config = dict(
    n_layer=10,
    d_model=512,
    n_experts=16,
    experts_per_token=3,
    d_expert=96,
    d_shared_expert=0,
    activation='swiglu',
    moe_layers=[0, 1, 2, 3, 4, 5, 6, 7, 8, 9],
    router_score='softmax',
    normalize_top_k=False,
    routed_scale=1.0,
    balance_loss=0.0197,
    balance_bias=False,
    init_std_router=0.0162,
    lr_router=0.000338,
    n_head=8,
    n_kv_head=4,
    head_dim=64,
    vocab_size=32768,
    norm='rmsnorm',
    norm_place='pre',
    norm_eps=1e-05,
    positions='rope',
    rope_base=37300.0,
    rope_fraction=1.0,
    qk_norm=False,
    attn_scale=0.125,
    tie_embeddings=False,
    parallel_block=False,
    init='normal',
    init_std_qkv=0.0219,
    init_std_o=0.0,
    init_std_up=0.0219,
    init_std_down=0.0,
    optimizer='muon_variant',
    lr=0.00603,
    lr_mult_o=2.0,
    beta1=0.95,
    lr_head=0.00534,
    grad_clip=0.5,
    warmup_steps=200,
    schedule='wsd',
    decay_fraction=0.83,
    decay_shape='linear',
    final_lr_fraction=0.05,
    batch_tokens=[32768, 65536, 98304],
    seq_len=512,
    doc_mask=True,
    train_tokens=500400000,
    steps=7850,
    dataset='wikipedia_en',
)
Below are experts of layer 7 (counted from 0) of a mixture-of-experts language model. Rows are named router (the router's row for the expert), gate (a neuron's input weights, with its number), up (a neuron's input weights, with its number) and show model dimensions 256-511. Each number is 500 + 50 x the weight over its row's rms, rounded and kept within 0 to 999. Numbers have three digits each.
After each expert's rows: "comes after" lists some tokens at least twice as common just before its tokens as in all text. This comes from a sample of Wikipedia text that the model never trained on. Tokens count by the router's weight.

# expert 3
router:481502451453570519504498594416548558424507524498435548459524487523482500432488401450565467466457535538469530535486531469572557630432563491521561559545448582477478468525440408571488501420460469620473527481452560502515538404558512538390460643508516528433520484504650352525529462475567539538418536584462487417524545644420537495471571403419454435507521476560502457527445522452467414459488497512537504466497487528473500520546472449531511448505436516461565514575491596576501441512534465443427492384557516386494450605506582467553448547442442564560532491545526475540471544534616517457483373543414512456537482466441433501540529496581529478484540421533480484457590505450519438514592489565427507493559536594491430523426548578502528486571539501539512478451554548513475526484445475
gate1:523464571497554466527551527478413588489486537558496397456538511473580437541439453483555419484366427481486575555444539489479532519526485521522549557532583483470441419469478445531546532507530537497476407595571514545574544509492477505565505510576497408429534551470594539497527546484555537570489444455494528474550412515436526576490555454509528433567493456577514550561457516482538506524469477501529554473497467517422499504520524507555493473549568404529566432528478578437498414517450552469592486499436551506501522441478389485580477534516458473589435420588501392523409521508412490542457441568548523424494407497462527416472468518512490518561460493492510443546501409520416483516483473533426511414568504521482543493464399530487487497497537477521519476540525498523452515465458480
up1:427550473515464534578585538485453475548475547482483440496483522485452521463497561372523492526466434510542541464490589557583423499578487515465494539573474402461397595451450420467574532532515471443515523428478494505483533560452492466516472561564524600525594526511508520501502551550572518474450622443485437580491555452581501426529480481591578487519632535450545596532582493585470512455443485524505480510464399606536521564503394470525590480538513488444455418503573565488569480436535500446534477515465584536494466530456532574539510535532431514495428524483506490478511487419472492532562567455436502419476579634441545451503530489490518538522506461511483408575538540603519519421520563493612478598520507494449479522572495364549485516528551549585483560520499530492550558457559486
comes after: " |", ";", "|", "-", ":", " United"

# expert 6
router:446444496511531496478476445586484614480486489407527532475492504545528490549545485482498479557481493596524597516537542407576506499518491522555450431502535502479514511511535532480553521538454558501468473614520536545518464583460466491623586496485518499542481470521462434551473491512494547501478409465504463550583440491559470473444513523619507415589518470541453526485469524530508511499448520539500471486479496477473487601487614421535395437515514407538478550513510543425504498373562562539488521535397476444473483513539405570496516520544522498392549397418437499488432423558513478467515536469623478475456455489540514425561483495498566491461467504585483468607497440543457410531541507555599471595502445517589573442590553428469456507570510511426533487438578414495433544442493540
gate0:566486506479389584578522466547547491487378507519482534464497518562447524492466520455547503499485451467481634455609498479506546475442444506532473560436563494559544415569481542398557509450590488547499544489514433504613518487526587469492462444504543458611467537503542515434547519449479581563465421540450465514513410519516531489484512476429437486511467570464448433487470407488553564459463605558531539443561492538551496535442485478422517482468617533489546425496473553494513508475447580488470509505518510451477471388472358462536482486495479534563469504532506503408515488537550448585460441579558425561497468476516610552446530465563430458487551450569469499440454508519497458491518415447591528541458502573485447464479487429461562485572453520463452391452568566464527482534576514
up0:358353506492446493457533478395510604541490427567477513509527506578463468464462494553538453527461457407527462471553535554562488479494585424482533478474510442492459470476420401461438455473476546473399472542545531518484461509401451480587496643505619500530524485502486441463482477395461441475552516526514578502485462493479622501381439467533485473566429469524535521489614496477449524572494507553535611467468446365561486500473565460542485558497465542515500493493552514618508495411361507444522548576594531540497487469564476534564440504435409542444484490526477516497608554422449475502537515500490475595468432555598488576472441469589472512458494490583408452599494467528382500537589532554515438452496525540519394413515468604370527501472534477546505461585530595510359558459505485
comes after: " ", "1", "2", "0", "9", "8"

# expert 15
router:536481423572593399536594514378543575555552504456573506416477491516493526569522569518433498485518530547445451520523590501567535594406399508489369516520518520539498436437411415484557528490491459493426545481514419530444456502493580511436484514550516604493499480407318492567464495552528559509474508515502522366463474450535478525446491496535544507536521461499403536502545396506468555440553410522580510543472599377533429496571409523483514509586460528559507483471530493538513463357441458559590483498425459557469470422448466447547467512572521522535440446483446502466482519488539581503497524479404499556508551547472417534592553471547434449464418485530532447462544568512513444527592565567451553521484526526545477546444585434501473498467544549514468501412486460517480561473472553
gate0:554450489492461495502412441472530540424535474512513593484483502560494548494584428487545522524459525501441488496506531525448509518490384433543474451560508510487525491585502458516545564468525521494450545428424524507489493456534455526457409553501411495575535521605480507424515592500476537515407425504550470455533443502597496474463537513527569445474471509518444372541554498519459483532536409528496477514483476496524570490484382439529555531542498505527468479511535468558480526473473544544508404516607471469536487420425490510455484519489530507502504574520513489442565508450560534462482551484576506509521529605549491425540470451523553343484538508579585542483382476548405420421534504493591464463501408453559477521591496549482477466456382570447562385479536506564611509471466554
up0:465532493545503576542532414483469571571474503470535384473504513479610501532503567476556483555525472543464483394488419528544467489570524550615398436539499435561574459525519544533605467498506523452455467543468446513507527512385571396512481560530545558553444439531458512509548560465407505531547466521526457495570478527534473512508483580467455493491488494530454576482540521486528459438445501444502446494479546467647536567541537450526598473466537444487595544578499568453552506478488434511464542477492488492539533450451554528487480481522471508491558537463399495460460595541446507457535651457465486567459494425530571439525603468448511586429557468529527467429457485466543522543506535519556474492515498472576556610477597491498508543550475428367516568463519517499551542451442460
comes after: " ", " |", "|", ":", ";", "–"

# expert 1
router:513541496471500515475463473374408502450510493469527499560479449630577526472591520498498474513485547550518472554446481549536453494572576446533481505589429458541424558473453452543456570444488583477540571476452508511511470473492467527445455551488515571407496513540540405551463608555608527473494469483508465505444445540572514502569488415436588451423441466475515578565502494464539534463482503506461472597533553526607513515471377509547546493501463468489458464474515580459574562423522509523530540457444486502553507517555558498477431507435410536496523468511532623543499519576463537463455408477498556437528464507501507469528495456648569492439462437490541523432501475465358477511517482532403508581479481429504504553467511512526531383599527535494437456498486457529564431369558559
gate0:541543471523500515547529599567430482413380474423584381458511540533521473500543423361466562477502490470510518582499545562541437462498577434536473491502480571466540532543597563488493601553464513587513588511436468519563518493484495476575430512459528520447438515504519489505486538570546494521557465461481433468426532465473596567552533473619588450468516477542580518499506476432567493471538531422515560403547538470519497518550474564447542571459485554465518516510453375514564490496547533479438570527532470503543466438432609505513582446538458458600379497495521575482571508476412467518483576475508481460458428501598476453573559496569520448465577492490538547460492434500422533514654537517483558591488502515494503472519551538463605501490551410455496495516464549558512441519391523
up0:493498537416506529547499513577524551544580466473412543500491501390474538468505527451547394493505557485486497437566511610441551470413428525541411574498489424531492435478563378502520471376549548516555565364541538441499440497521517451464527487457405552438540543524541468492476526539543553564460510406505426368496511538413460486435575509509472478525550439488420417483516481494583495412528507543484387466421449482442529538534521490514459552538541535487438525515532515443549544510550546506514506571408488465553469421503454509546450439428522425569485481566552475587493534547396436450504513489531528528446502581514607501562492525456554530471506381542529454544498435478512546492405413460562526550440413577462468430519417516473467544500496576492525516486545491463492540430491479
comes after: " the", "==", " The", "'s", "===", "The"

# expert 5
router:459539508427549573503479514585516506463537474491438428459527508509457486516585503524603547447517449529537500429525448496377484503452472475586522477421558526576552595465498610425518499446505508517507424477449468469547497518416567549457526489528562451534532536488456578473436467483433530581434546509443605548441519474573523425481551487527494536486433529561471471566521571550486498579465520382471502456497505507474539469474514511477391477501470461436497476498484554524482523464544496452414554516574462538422427458511466485531592483548511477435547569484474523477426479527502382455469517396511503581499411471528550437434432551453498505436423547471437454543414467569552456465468535513524485379432509530464491397567526506465486496474535357514555492590488576462484457545479507
gate0:473605483479503477535555579483445547463441485537392500526514490588606540389455559532468484502455455494512521589608481488566567462550469427497566639482541456503518552532495487501457498481529531524490474482461489442464456457456526471507583503467414515569549435484561521465529439470514471474479461459538501477515475548547529514473482488477540482449507502553545627526584600553539532651475408497459394629486513512498505539553515490548537490467558525525492446516482490480603530455582568469496489426551536530566457391554513493413470472493479494499433588558554505497463516442571543536475451483495518462452499511476477558490555515537530558512483491575593534521565529487579452397487411468530457494547429562532438436455499541484434490449504482482543367468528462465597530488520519
up0:581564465440424587539491378520555484541504587453579487499554458472528526489490356503533499543428489476517520479500464523517551495426500567522482418513431570412410461516489492462520535449553426512499486508590490483432503506402558476529551491477439489417459418501450522517463550491596474475492503405533468527492576419434432474509494503455551494468487497449503438460583434534521430468508568552520541437553472437472573428530500533477552463511583522417471534442505415512422463507487542555504488543416507485474423521465527471534490417418523513525599505537539500490444469558473484524524454455431509505567472582459482490615438529608563539542429466552569512408519500470602472511505496524479488553449568472445535528451490504509551563520516506479524570496487466564479575545527493
comes after: "0", "1", "5", "3", "2", "4"